config.toml
num_hidden_layers = 14
hidden_size = 256
n_experts = 128
experts_per_token = 8
d_expert = 32
d_shared_expert = 64
hidden_act = "swiglu"
moe_layers = [2, 3, 4, 5, 6, 7, 8, 9, 10, 11, 12, 13]
router_score = "softmax"
normalize_top_k = true
routed_scale = 1.0
balance_loss = 0.0142
balance_bias = false
router_logit_norm = 1.0
init_std_router = 0.00622
lr_router = 0.00058
vocab_size = 2048
norm = "rmsnorm"
norm_eps = 1e-05
tie_word_embeddings = false
optimizer = "soap_variant"
learning_rate = 0.00342
beta1 = 0.95
beta2 = 0.95
batch_tokens = [16384, 32768, 49152]
max_seq_len = 512
train_tokens = 291500000
max_steps = 9169
dataset = "wikipedia_en"
Below are experts of layer 7 (counted from 0) of a mixture-of-experts language model. Rows are named router (the router's row for the expert), gate (a neuron's input weights, with its number), up (a neuron's input weights, with its number), down (a neuron's output weights, with its number) and show model dimensions 128-255. Each number is 500 + 25 x the weight over its row's rms, rounded and kept within 0 to 999. Numbers have three digits each.
After each expert's rows: "comes before" lists some tokens at least twice as common just after its tokens as in all text; "mostly gets" lists some tokens that are sent to it at least half of the time. This comes from a sample of Wikipedia text that the model never trained on. Tokens count by the router's weight.

# expert 94
router:470511462504463510480521479502487502481498463533540443496486506487470492513482514448524528473492519523508481471500483499520448489549520507456464481495472532482521484506458455494533525500521453500485471507479495482477513507504512468453470484467494518535491478470528539498476521510524522509532465526487543515505502456521471485480513484508475492503503488488485462457509507532489475519547
gate0:546499482488479498536520471496513515485487445508513508485502441478511489454508536472510472524461493496482505484528550461501485485498471522463471549484491485476546510514491477545507484547481514493486523516465488503472470498490497489528488516513546508473514495452459511532521518554494461537501514480477512493504437528481505507503468458574515491503525510470482487485515509473498466464489
up0:470483505522523500474499523461492458489523493500534520545482534475512560516521544490466521475517493476471484507492490533488493533489505480561528485531511508516445476482465487471456518451497484509466503517543524493508507476494496479479552517505460478495487517509551501482486485488523480470498507477529504479537543468520471496537520548475504488495492503491547515517487530528483558516512
down0:525529525511500499503475490489478507518528478507476466513494508513495538493491475522502428513508517513578510443546496494468484548452491501586494524511524468511498531529518529487495530489500512538494452511511523500573484462494487484472543508476504503537470508469512514488492511487527517467535483490514570510500519504493497529480487476494511486509491519467523509486489478480523522498486
comes before: " the", " and", " ", " he", " but", " which"
mostly gets: " and", " but", "),", ",", " while", " because"

# expert 65
router:488520489472500538490505485518507463489513508486464494529452512520528526533454470536455484463523543498464461506486506514478553487451515506522516514498504500474527488504509497499446502511514507499533540512502527502505502518536468505498477513544498448476496480555521488537518502477495483475476532519480522514498505490521515537533502500485557506537456505490548480524489529479463489473451
gate0:555494517502505501513507486507500487458499506449472489472475500557514523553504539503490526477509538463507479512517512532543504495506501520490474474514480535494492474501461476508476528508513526523476505548504512514489558497471498516512512569465511525515544538495527490481479463500480549477520474521500496526503512518525523503530506476547524464544497476515550502526519558507511494460513
up0:447506475492487488489501517492489524531506514539551535526537482441502495461484455493500479512490448528508519502481493479451511496478507485502518518499528462496516516506544520517507473473482489497521492440508497500518457493525503490479494419537490464484460471490470520525532517502517466516492508487492503481503493485483503495465498516456484521461511531489456500468459450498466507529481
down0:541473492526492508490478506494493544523497489527489520494522458482525509487533499460490515524486463517525499558488466473496528479513499488455495503547479501519481496519533504477483498519483519461493516485503467481474484482549545525527524497472514493496518545511492510502512494507502481486431511510512523502457513537502532471432534469498540466524556471539496486439457445516528501475459
comes before: ":", " |", ")", " (", ";", " by"
mostly gets: "Species", " building", " research", " released", " Championship", " published"

# expert 92
router:486506519518469537509507457489527535500489494468531514524499521460469527508479483490459518477511495503474463486511471495475502540529497541469469532490477459508552514520502548482484536524497531519515532516473513476513439526506552508513479492523503518497532548486534542501491521484512470497461494549491474516464494521550506488509487480527508531526474516445519525474514543545498460507478
gate0:516503537492514509561470511515504514509520526466458502513486453494532532444489556470451496497454475508505508503479469513462512503500523513496482514467478511529512448474505448499484488535504491467473486490495505518496467534487523452528460490462517448476500517460492467515482524500524505480535431539517498492496506491497534516553508514456439517471451468510546537497499519534490481479490
up0:497463492516502507539509490471546512522498508500487480557529471487507486472510475514485504526528472531512512473500510503463543456523524509546511472540507504544539474476519510463482485540506479465480504442502492513523453516523510465497491507511554452519515503468546496463462512501529476479495483527504490493528504502491537504512507467489510486471550528525509525477449460504499482474467
down0:489472488525499465509482519467508482465433516492500480501509523543484516522515455524532521462551504498541455470485482475492467479539488514493505476455495540539494487514494442485474466438460482491507491505498515498484511569491466472526471493543435502505478460525543512496485481506521533504498529487531507482491466505485493503489452484480497487502522493527520480491440483501510545527452
comes before: "\n", " ", " 0", " 1", " 2", " —"
mostly gets: " various", "ated", ";", " |", "ified", ");"

# expert 56
router:505516473499459450519546523502534471545503513504469556480470552504455483496493486520449526480518556470478481486499524449472499476481502516497508508456465488515470455539538529514494486510490496518523520510485514473513507483524502517484462513500477513493500483524534511510525513496505455523469493450482479534522479521505530485527481510529534496511454535517519485524496529532480458496483
gate9:510545492512513460493510479488534509475513478515496490506523522483487483485505519503427469514503533507491551503531547522497468550463464479508544487506535500481501486549526520527475508499495535451509485519534505487502488508486500538494460476503494453529475434486494547528496484480493502502507539516509447511451463549471481510456497530505482530482492497475500487482522472520501511518520
up9:481468491531477514493478542527491511491527530485483500503482468484510542495504461518565537509456469470512496523480494517476503497491494509487474505501516466517491511509543467492477500524506509500501468513501515488489474516507460478510552560530509532490507545545518531496497505531536464522525480456490523469519519496505507496535485510479490483495463531542525499546502504472466525452482
down9:466463487515461541519487468481481466468494488500498524470479506503486536522486514498496505499506508500502524519504520485509493480493527509492489504514528423453460469525497523482482543498502509551517569540492505462515504466494445544461482518541514500512520460542510506478565492518591486509504498502504500469559502510517497514477514503467482486537497498476476461518494509473523448502480
comes before: " |", ")", ",", ".", " (", "%"
mostly gets: " first", "1", " second", "3", " large", " new"

# expert 63
router:502494464471484481482496538514501471459550491466541522503480535521485515476481473478506494491499533462476454515474466474478521530512528534517504464473530470497487537549514539512524456515528535503523534553519499501533518489546518499527481498523488482492497491544545497507451545488478471560492503489490487543490526509499536508496472509492529527529510506492530508524534519535463498494529
gate2:555487506496536523561506491456511485444506474480564474471503498570514502520507497516496521538508462500510497471485470486463526503512502498512535517501472463497521479519487516494505484478515469506485490522473462540456507510478501520512488421516524501486512484475522509521463504479525495505489516495455532530469510482492477502489536494483527490461502487502530527495498506520484490522477
up2:557494534486551513525479500454511489414519471460575497489503477553535507511493500518474516529508477502517457478464472487472517501524494512528526514504476476520474484534488532515512488477508472504494506535461490531450504516510482511470473450528497518523492483495509514510473521461519516495490488502456522536450508486489502511498531473482531501473512464496526545487504484477480496515477
down2:509494500507498495521562490484532490488509528490497490497472453501535499514524494520528515501507507512473495483495486547522514536471488509504519482533444476448500487507498508521554540487474519526490519510528487509531515470506443489480527478498537523502483492532501495519494468484508514451491530506510511492464520499452502456494482458511503471513499514505554504493478531547497499492481
comes before: "ed", "s", "ing", "er", "ers", " of"
mostly gets: "view", "light", " medal", "mission", "cell", "lock"

# expert 10
router:467538484468516520474488477495523484503517507467485540519472518491477489530488450521512516466492541485454456493489514537481541490482542456483513492513479500503536476530542481486480478464488498501539538537496512466525470491536479509519480480542481513467527466533539486539515469459499472508449518537460528516492477495502532527515487509538554515543465540459533503489452519496469493469475
gate3:516527457506546466472487469491487490501479520468454525499477503520497537430437487521507531541471485486502528502496516522497503514494475451480511493492516487505459441476463506492492498514494515534493518490514487508517489520493463458499490564509503494527467504474485464503450476489472451515569523539480495508496479502490513514516505500503498473479463472492539532523479494488514523501472
up3:520558525514497507509497537523492486553496493466547465483490530496490545499524496511495537494513500509485507512518503477510508493530537530499488498517494499508447477458515477479529497464525489510495507481535480502497480431510501495503526495476469464504492483512512488532449473518512508500502509496514536542493525513496533560497488449508505501455527471515544514505510529505540488502530
down3:467479462559499523513519486457486490520436462500491512457496538495492505508489490498490476484457491490449498524511560499476460511502528486557518493489534517450504480526511495505484452495498485507549551516518488511508512482494541508497507512464483477499511505477542534482454538497485495525508521461504468487505513511513512497487506534515474496481536483466513451484456490454491526486519
comes before: " |", ".", ",", ";", ")", "–"
mostly gets: " 2", " 4", " 1", " 3", " 6", " 7"

# expert 80
router:492507553483539491471474473468525468515477517463475550483517488464489459474509464527500467469508526496464474473475483498478513510451506504464471475566493469488531482475511508504496482496511517520530521503516498529491518520529464459524492484536474540484505463540530518529530500495504513498472547486466494539524513531491543512510460485503544454527475518486550512498449545524460477471486
gate0:511479483485533449531521483499454523518535479493504501521503467486477523519510486482520521501476472517514512507513512459518426556512533489522481558460507506487494512493501533542494511510461540516463525488502480504517524510465516567480473486492500506544492524508479476487466505505508465500517488502499505550466479531492467533481492543516471469513500469524584481505473469488498464493512
up0:507497512489467533484512495522483501471448535535509455513516511514518492505529529529473498544530479483514525493478489527431508491477493501489536491518498497557538537501521448464510489532547510484511451548499436479478460516501498450503549504490543498503518502489474494510536503512565551516495502496498546476472526506496507514489517494512483533476511504518448466483536474507480501512472
down0:463516486465459497503509488498525547441500489497487501522510481496517521491511442520520516475487513437486470539501464451514509495465549514512475470442510519518511479503508487507474506511499507493457522526495529473502524550490494496479487465497483508498460486481515486518498511490514465476467475551473505498545480500496503462499536477499504487539548552564474494480487522493510523542487
comes before: " |", ",", ")", ".", ":", "–"
mostly gets: " also", " me", " later", " years", " so", " 2012"

# expert 38
router:461547477442505500501519524461508465463523501532472509518508536499492462511486469514494497464533525504469465528480470515499524457474485481469497473472484494528507496526537471493522484499488505513536515533509500474544481508523475495526469463518434521490514467514497506550515481476489460476481511459500510510499479491534503529536464489537524523515505547489488528472494507487470478506457
gate10:528520485487497506511462484515545494510531499512464534519467474502481481472478453499462516495498545486505491493510464499492518481506501482541500482515533487445490495492481514497461510478452483461503492511437495497489474483491487521534485523500486519556524497518507481496535486505517513450547500473510524534499487546529499547548503527563483516504470479504517498501505499525491493493521
up10:535508447497485479506488492492565453487530521504505556516503459493520493480496475478483497525492529499498500468483468533456492495491511493528475479490544479468514504493473520494507517485457505462513491511463514455499466502431463479531528509498493519552508477508496467494541485511527471470542525497503520555492497534480489522517514491539485526510483485525484480503472496518498486473498
down10:494487510505477539481459466510498493470511460514484537487524524484471492497520510488518508522461558504458489495500511509498498482510486535501503492494463507474485483583514500491489480536514463495515517544490550488487452504487491521504506464463480548498507490489530536473509469497464491530498461469509497530541526491497462476492514494463544500519511534487495479504501492505530527526492
comes before: " |", ",", ".", ")", "–", "%"
mostly gets: " 19", " 18", " 4", " 3", " 6", " 2"

# expert 57
router:457526479489507509479474487520443486497532468486511550493500463493547517497449468537501503464483520503500497466481494475517516513462490455491530516521540500501486481501476538501485555453508508531525480490519531512466539479532448533497518528528459515456503476533530494528508500502470500502497468456494480525510478545498530531499468497501544499517498492492523506495515510494485509468463
gate0:501495544503471493526483518517469499471504508506499543566520464521483512530483477517476474464515540498505496504448502501528482527516494544546496502524505491503452452484490526471573514498505505531519509532509481485473504455485470534500508507493475498545489486495525469524456478519496503479525513505534464503523511462517552506484528438497491512489530467472503512525465519483501530496486
up0:511506507453452516518509506509515508501494539478480538562545518537477518547497499491495476458498513503473491484496521478501475491524512508540515512496555507521477496474497536493487513483493449492535496553468476470454513490472481506525433513487485493519523477481493474490483490517464512436518509449508500494513487470549535493481485483489506508485512519462522494530520523521505481493493
down0:511472517479465528515527484500491491503474501541505482531463461485536498496529514485522515517490514522486506520513478519501517473462496509529509482463488514554487459497528461482517520472487501464518471495485496510521526484496464526525515509495504520515483475541450514530515520514484494493507483540489515487491514482530465475510487502544453478519468535474479492523527538515499480500526
comes before: "s", ",", " (", "'", "e", "a"
mostly gets: " Martin", "ov", "ville", "ler", "kin", "ko"

# expert 84
router:486515476510489503488482465471523485470499475500510504508465467487469487542472478493505512479469509454467467486529487491506505519542508485486466505536467472468517478486493505443462522524503479525515512515449524452463470526510529511519491486515510501526494514476541484496541451467527485453521487508509473468533482497544528508465470476532519515521500507463532496458516525533514485508479
gate0:510528508507537497486465506522506536516512516487502488485497486528550493532471533490521526506492463536514473506514480515534483506548513532534513498520507502507510508499466499520520468535521490484505495526540459483503496500472498494529432512487558439472509523488496496543483523519491535485534477512471484516516539461494491476475509497475518507493483495538540515483484476521529541482532
up0:496514504497504518476503479513523493531509515520478506469503458540522530522484583504500519509520455486533498476516498516510467505527507502528489480509449501493488464527482491475433480530517488485482485475514511456466511513497499461518511489508565446490497506476526455504514485493511548503516481499488471531522503491510462468466487510496511478481525483527546466484509493498528577444486
down0:498531491493521472450524506469495482510484524448520469458520514507531502524482540547479453536506536497544521486503555505506491450489517498517527499510532488511485496485519512539514461512502519524482485494510510547505540477483489499484453548537514460505530533512488526484535520526530552506496470506536511501516466498519507475525515506505505496488481499500509519494497499510459507543508
comes before: "\n", " ", " 1", " 2", " 3", " and"
mostly gets: "),", ");", ").", ";", " =", " ("

# expert 60
router:492531493469502514505525498489463502537483496530480505467467476503485465497518475534488489466496538483469463531478476540460554491477520501522508519459489489498483483487505448468489525479497494496518521508480516489527478543548463512482440483512505491473508486542491464536513527520532510475499490493454507533481507509510499532544477502526496525520487522498521504494504524552474519526499
gate1:496500535451488476519517544528517499551498476480487517503478470531475468489491502490487496584487525499475491476444531528497482546488460476544479508499558533517532482552498513491473515515520509530483464480519475478489499531504515490524487529520509462514545507533492483501468488509496470473509522532504474462462521511515473546496495530500499498487497533486498508518476491519481568514534
up1:490492492498484471507504535521517514519460492477489503527486466542458472480492492523514485567479471498483470474443493513497482531467499478530485491492544520521530510516512497521457506518502504514503486482511465474480504516513514446500512525531500489497519513521488462499480488476509461480520520554522476466494499501531494538508503538489521484495491498481523483527463472533499555497509
down1:511506532472524502513473520531484494550519490526524471521463487505462513464509498474520506504524513510442473490485515476497485510481530516507515506514507493527479462499489509466496482458520466481435571511462467503537442508514471484531500534485513475531555493501494507455523509502480493493478497453541502498515517527531527532487473484556476483482513506479506485499545492487498522523492
comes before: " |", ")", ",", " to", " in", "."
mostly gets: " development", "ting", "ification", "ing", "ning", "ating"

# expert 114
router:495500514479506538489504449480547515507463556478520493474505480494510506487459463514509510472512528490469460461476451541492532530491499499498459525519528462480505532485531494507533504497500497502527511498518529468499505535537540492552491507533485507459439509524530531503556508500513520493450491484499492532557552531510531495507483520505527501545519549477539505487462531536517505476496
gate0:489486503478479560503531557536471515530487495546501516507516405502509536537496494502498523515501468485500515495499489482522532495489484523514486475493512474484477441512507487511468559514493543513487440480472507498491513482477501478501486530499522465505548520491503519504464514519471540492478450533485488510513528555517471505494492512476517469470492503517511502521497473527470483466463
up0:513509510490474557490531523532472490469493503569523527517497422504495540528498493515491543498501461496498523516539465490519496500463525517513506482481485459485486456497461511518501540475483530529520471490472484493483515461478506506534479506518499481495542526472519496516482519510531517492504452523464502534511510561511466489516488525491549477482542480545529482516495510488502506499507
down0:510525559473501496536522476497414495496486500511507493512507508516490548495476459503521540525517503524472524553502498471476482507485442458489539477472518517526556455458506503499486509515528495479514490479468487507487490489500448475475496509546532536527464513496495454535486517522515479485514486464483525530487490504498532521532487485524476486484468490504509511495524523492497509471498
comes before: "\n", " ", " 0", " 1", " 2", " 3"
mostly gets: " local", " dis", " National", " Royal", " for", " |"

# expert 74
router:507486490465493498468557493463519507547473504528472514500511543510454475516487472481474543465515507532478457501516475512430506488481501484438494471457484512535491506508534481491537507511519492513523529521497514483530507489544463489545473494528510501479540510503532494516498501515474520499525490496493540501510518505511520510520486468532535539500446540479493501490492527489462488466469
gate0:469486490516518501472503479450486511483452467534466546476499487515497495480493516543528511520510531528501515509463547479466500480588517461517503488476499488521471516460502506500523505501581491489465500463516472518493510539484480487494504531477476472486519502560479450535505489484502448531514471504498465465492531484475512561492512461457539479491486502471514510440485528506498503503502
up0:428458515481524490481506439480528501489477437541453507497516482496512485461487524472507494510516536503491497486484559471486511503560514500504521528506508516534481478469499486488493475465528450512447473474476507534510502497512481495521495494492479451514520517503514468486489506519536472474478476537524504479500494494473484512467519459533526503479505500488499498498525551488501502473522
down0:519442511512498462530496546547532510527485481468485503480525486498522488468504482541516477499504485513464463520523476506505515497510461508548505549494472490497482504465509499475533479499535498523508526505503572534485494517518484517480492544521524484557512515512492527520516517494523501523468493495539520497546482455522547485474517497494499499489497508513494495512505483502473495513496
comes before: " ", " |", ".", ",", ")", " to"
mostly gets: " her", " two", " him", " only", " three", " four"

# expert 47
router:533542513483526499467512462506512551479471534506508519491485479555471499501502458490485522468503531455461484447503507549486531499472543494475475533514469514501512505515493496457511495495477477526536507518500537510491475537546489474527519497545491523502536516523514484533487482512540508504470503522484513524493558516511520512500469492538545487547467529481511510472521547537505507519541
gate7:563478486490544489530509502520471491450505502494489545493480468491480535540518487425492523504511531517489549484500509486500544545485516505479488519480517526467450551488507519507501455506482558520539481492534508509480477480496505517491521500470520469525467535503481510481502476523463472552473482554494496524480488505520538546479463490488496514526484480505500495527492517494516523506485
up7:545491479492527501541521464540475508441510524510542532429508462487474493532475496434490524495506519512485519514498480489498528513493513483465489495457518524473444523482460513512517451505467516491518493487464514487498491491508491537503524522476513478509458539501455509501475502506470455521453518516494520516457473512529510526491484491514515503501471482496503515544500499533509519490489
down7:510517491491559470497490505500518533489497497508492502543478519531537471494527486495521538467465547459462485498520474514456529502499477477490490512460512520492501476489455508465543493489512498486472456505484490507500504565538478501481522509519495508524509483508498502472505473474503516490491491568481491504515561503548498542523464446540494518553464481507465540506522527524502521531546
comes before: " |", ")", ";", "A", " States", "N"
mostly gets: " United", " —", " States", " National", " Russia", " Democratic"

# expert 7
router:475485537476457499447523529534486511481463486489502533504458501473512480511480483465481525478529517493468485546496485515501538474504478515452525502540460472482552493520518516511472491499481527532512529493506485513489472464535500495459499499521503473476471497514490476497548498478473463545455526487482525527506497501439538481529466478544513489533516478474509474527475531481478485498512
gate1:516504511496521466468506517523484485545547527492515517492485527474512482501496494511497457533465531512507494495543485487505484528520445453481491488507511501499488456484530501488497477536513521535532495535490484523467450474462525501488529504482519514515483500516501529487471492495515507508486522540483447526488484497488535476520482443507478491482458526513497523507468519467482477488482
up1:487417497543486539579481500482529495485459488476540472478525523487475480530474511466521498463473482476441515503466484514515535501498514576522478478486478495514479518502503509502533546504498514452447498494510447505495505500527490549502519474508481539473501488500469490524507494503491518481499481452513537445484527491530507505502536504488497509553560497466504490508496506522484542513488
down1:489498539552511497500529471510508502474494468509520474533509483508509488498520538527515512454442496495499530524486484487476513475493503527519473465512550523457495501513448566522511544464474515494489482513526460495496514485505480493483516477472507511508445500487514475478494471486501549513507470501493464480528502521481477502498471553545528483468497521502508468503516480424452536527483
comes before: "s", "ed", " of", "ing", " to", "ment"
mostly gets: "mit", "text", " set", " time", "gin", "ve"

# expert 33
router:476511494466485517485507521503463506486516446473475503473501483474486487473491491493467521453483516515515475506479467529506502467480556540478493495454444472532464471485494485517477496456494526489510555471502520536478517517508469485449501548510482491489479494495472508529476487511483493477514461516500512521490448520515479490530499470455506549514526526485533503488538520510500501502497
gate1:493477494501552519488485479541514434445534492501484494504546496497512507445500496501465438503512480508466521521536498465514473526485489487474491497495497492522479468439523498490520562502472470531522506460478490538486510464471482480530533551530458466499484478500495537452528483495570487483508519489503475491473538534488519503506490503476475470519499512541547496513508491497481493502500
up1:506532519515499527531491468515511494490545474502503533520509498541476481455529489488480486516541489430476462475530474391463482516507513489449489497502533494502516492461485503497508517472480450523525510493482477549516453460478503509512541554497525516506495468506466511461487528495534496467506561505487477500483522538503473510530503507469483496550502492490513529517499473497494507536491
down1:503513467537498525474521490464498454523540498471528480505513500486492497521488481500517507521485488548524498532494503457478475508572530450559445522469506501499507501537545482483513486458499479531493500517492515481530464510516510504493483551491489483496440477506536520487468504476496465402481499503521489485467537512504467495483464465528482531499518481493485506520481488459489493473465
comes before: " to", " of", " in", ",", ".", " by"
mostly gets: "ted", "ies", "ities", "ations", "ting", "ers"

# expert 75
router:465508509479501474486512473471521477531469497485506509501496527465529485485521481510497519464530528497475464510470508514518497465490498545506452495513471469482499444500475489498535473491510467521522498530514484456501515529534485510499489465511500505479520496508491542510524476498527484464474505549550511542459472484522489484549480464507518518528508505491454515457519522497461498539494
gate0:489514520458496521527489464511465528556526499482461503512547494547492503510526461469481519470503522466543475483508516514495516523514540467512507526513547501514469494534496507505440517485498489508507488485527486498505520475492479484517488499494492507558546514470475449541462553466502527493466452530505513524498514520527470531491476483526504492487485529509510500527519504526498513502505
up0:520507503478505508537486447529503534555479479479473498489488502556549507491495489476512523489501519480542499510529501519530530522508547490497500492526504493532486500516501505544495517509493459502498482483538472490504550523493485494466499492498532513566525512494455469499492527494480543496488479518524515525523508515526474512500524490479519499501493530499503538536528506505515526512534
down0:509492529483513522534464512503465507509497472497479495522568468487515519503502440473502501483480491536508504529511459472468440469484469517480483546526468492506515451518542463514483514534476544502469504490462562495495489470517478504523515490560522499499484537442509493543516481479495527528478469477476474498513503463498463508492487491482476490522521533496502490563476533485471494484487
comes before: ",", " |", ")", ".", " 19", "–"
mostly gets: "–19", " 2010", " 2018", " 2012", " 2021", " 2013"

# expert 70
router:496517502494491522460515469482545512491464548463502504493504497499529467498500460494485541474503533462460479513464481530494549500468526487486474490527504473519523497525519506481526494485492519500525488519493502480553514526548491464520509481535488523481546489542542524499511499509525513519472516486507513549504518515501540490490487503513542497537486532474489520488438533506510452465492
gate0:498518513474504482474517531518471541490542479538471513491509497511490441490499461488471530530467499549463488503500505507522501521488522487461464465509532483498508522537458514522462481490518526506511470493542514529569527459495492499505448524488526511532479514502502466490499512496482495492507503492471491504496491529498522501471493484539540473506514518521512523490500506524462513487523
up0:552496512502488504513465530529495516520473532491527418450484540495479575530519505511495497490517483488512534528492462504515488504496491520543510529488504509518465518492534480510516458497529552479503523507431479474483459473524462473490499449488494493509481485521500533453481474480490489506513476531536493485463493513495493534488489493460510518527515526519517489543516471501568518494500
down0:488498471501506497469519487506509529508565498495503522497493483502486499455512489525540494511487538478525458548485523547465499525494513540500503489459516513467490477513487456472482484520478444481513480522492526521530487484480525523459463476520479505477508519512511499513501499520479539515504505511470497492510497486520511521484458540461508529475518498533529484493539464484522525470545
comes before: "\n", " |", " ", "|", " —", ";"
mostly gets: " not", " —", "″", " only", "–1", " 7"

# expert 96
router:490513512511467481488556508519549481483462495473510509487498479485543531542487468478536507470480512468466472471524486486523478533495489496461503513499525479461511482530533514529520532510530541501539492545509523531502482465504462485509500488523517491493483483535526520522472491522482477528498458484509508490500513501505557516494478485492541504553526470464519494546482521486507456518490
gate0:479490502484504517493515514482486508482530499522529503488525520521510498538507528495510498498536542479485502553549490483536498503493515482488533494506511502511505527549460507492534505531513477491540525496500537501512480539489506501535512469453529531487479473506472478458456450440500469503522448500454468468496509501526491492518536502522536453527514513506472523485486538504479504504471
up0:478523484517504469490471515481516458517484502501468477540469482486499522482511445533469473496478458552507466487462498498493496492523481514515490505487519489491494512469503462491437521491518508481475538480462513498493523475511460499482507502512480450524494514501484484531530505582513517479502559508532521521495454494437506488508484524524492542510481499475493493513481507514497491490537
down0:531525510513539467479483503486554528497481474505480488471483487503484486548545447482509487522417480503518486459496499463507474455513512470471499502541530538520491472480480486508500482505527484500541507457505508490527534518488557498495517513504535484456502495540508508447472491478516489504472504549490531494482530467521495532527486529505509513444488500477483515528505480479522534487504
comes before: "e", "a", "ed", "er", "t", "ic"
mostly gets: "gre", "ñ", "č", "í", "ç", "hop"

# expert 2
router:521536490494499496496532519529480509508527471524502473506482464476528517494477495489503457480495512505482465463483493475467508496472477453485502498493466516507505492499455515471501534508453476507497515497492552473481548471523472494502493484515521488483464500455528491519537473514518489490474518468490538512511474527497514461513468468492473443526513481506533477516536485445465502520493
gate1:514475521462470499565516540483531502525541504481493521476519521524552486528501480506530492487574502499506496458507488507509488496449478571510507481495472525573500485506469472527520497500505500517499459518524540502491518467489467500487460479505501490535501509504511519488513493520536513562520517518547509515525519485469474458529522503520510518563477458507493468491501523492528522515487
up1:510425472536475506519532509480516483487508511529499506539557482473474496548540505439500511514537474509484516470483505473541503508506474444496518505480523524518464484518496509527510486491521529537482475516523500440582514506494498484473481467539485460530501498521499551431516485556476510516484499533573482542470532521485496486454510530525509529521456514486530510501509490474479490502517
down1:479496494510508499513492551489457470512504517513488426464521507471477504520505471516488518493502492539458457461528482506506540512498517454511506521497471509437479433478493472505507448481506464504524491526489501488519528486518532494526533494549552529504492477526512479496521491479515494515472497479506487501507499538518525493533447476493484496504495509503502505486480483504498500485450
comes before: ",", " |", " (", "a", "'", " and"
mostly gets: "shire", "ć", "ville", "ia", "ina", "ko"

# expert 87
router:538524479533495462482501484504473481497518471496513493492514476464516511469471486460468485456487503498461442478461428486493483532470506487473475525505469482544522508488477486504525488501483480527508527531497518491463485514504517469489480479521477489481448534496524504538550471535487493463509481482455459523475481490507536466546485488513515490532522492461546503500505510475459518523532
gate0:485545529512468507477510492513513503510488511478503466510486504496453504513493513471491506532477487519490510495510528519522480486487507491488535497485499545527527493470493459481524541511521468568529485528492513492515525484511498490508544498540451473498494527488540498484441533518490518511519514480451538505498470515526462489492481529498491511494471496531420515513472469488503490495470
up0:494474495450501512529483501474505512518478489499484518503496513513518469491488492509497499484507484477491475507497488469526498486493498449537466483508481467461463500552482542497438466487492511444474497457498473482498498518492486506483425492492546527509528498509483482503534493478493469509478514515544462467494531505498507497488504487488525493473526510480564478495515522495473532538495
down0:489493466521527500516519501496500503503509492542449580490485512492437490526504505495492498452522537534509482516527482498511500490551486509541444512469517511499481495494521516528472493533518498483503533516512492505533541511479518487501465505491496443486496498449519533482463528478489521534493492469510474476529502498537490499459492500526503471505509486481508476444527489527475484489514
comes before: ",", " (", " and", "'", " City", " F"
mostly gets: "ville", "ley", "ford", "shire", " York", "ina"

# expert 32
router:482491534507504486448473486477534496494470504459515499503488512487530474485486453500513453451524517517455441470495467496485550515479526515461513540525525455498511523502517502511507515510492500510535542522496500511527497530547492504538501516544478515450485474534517501517514516519503486513452530479494539496520530510517548522518476531499545496553515552466517494490478537497478489523521
gate2:550515535479497497476463525489472528520507539497475478485518453458464504485491495482457521537507501494500539528496515507495513510531461514498503541490496495505514516469501471541457493464483497478513540491479476514488495482470532483468493498485537458516489567488541479490475499477445501482498538480553493491481473504468471535506492512532470527518480508519499458522480493491484480473510
up2:518543517490481523482466499468505552515503510443440463515524464464437496479477477459511485520482514497526536510505513489468545482521497520531507591479465500542514517465496453531468476466501504499512529469489477493493494538486499482496500542505504454499502531479520496492484497507488487501494490481563531516469443502503487501482494496505495534543508476508529510499487494500482492492458
down2:483499509502503541474473509520499451546487485524535486543547467539514496495509513478514480524530478504504513544502510499447489502507509529522505498492483526496471492524496496476506525454514488481521480516500459493478516472524479527500511514523497459475507533464500482511515525540525486489522535497524512511448523442479463503482516544477463459490519542510500495506518473454488472478518
comes before: "\n", " the", " 0", "ed", "ur", "ain"
mostly gets: "pt", " represent", " Mount", " where", " near", " allow"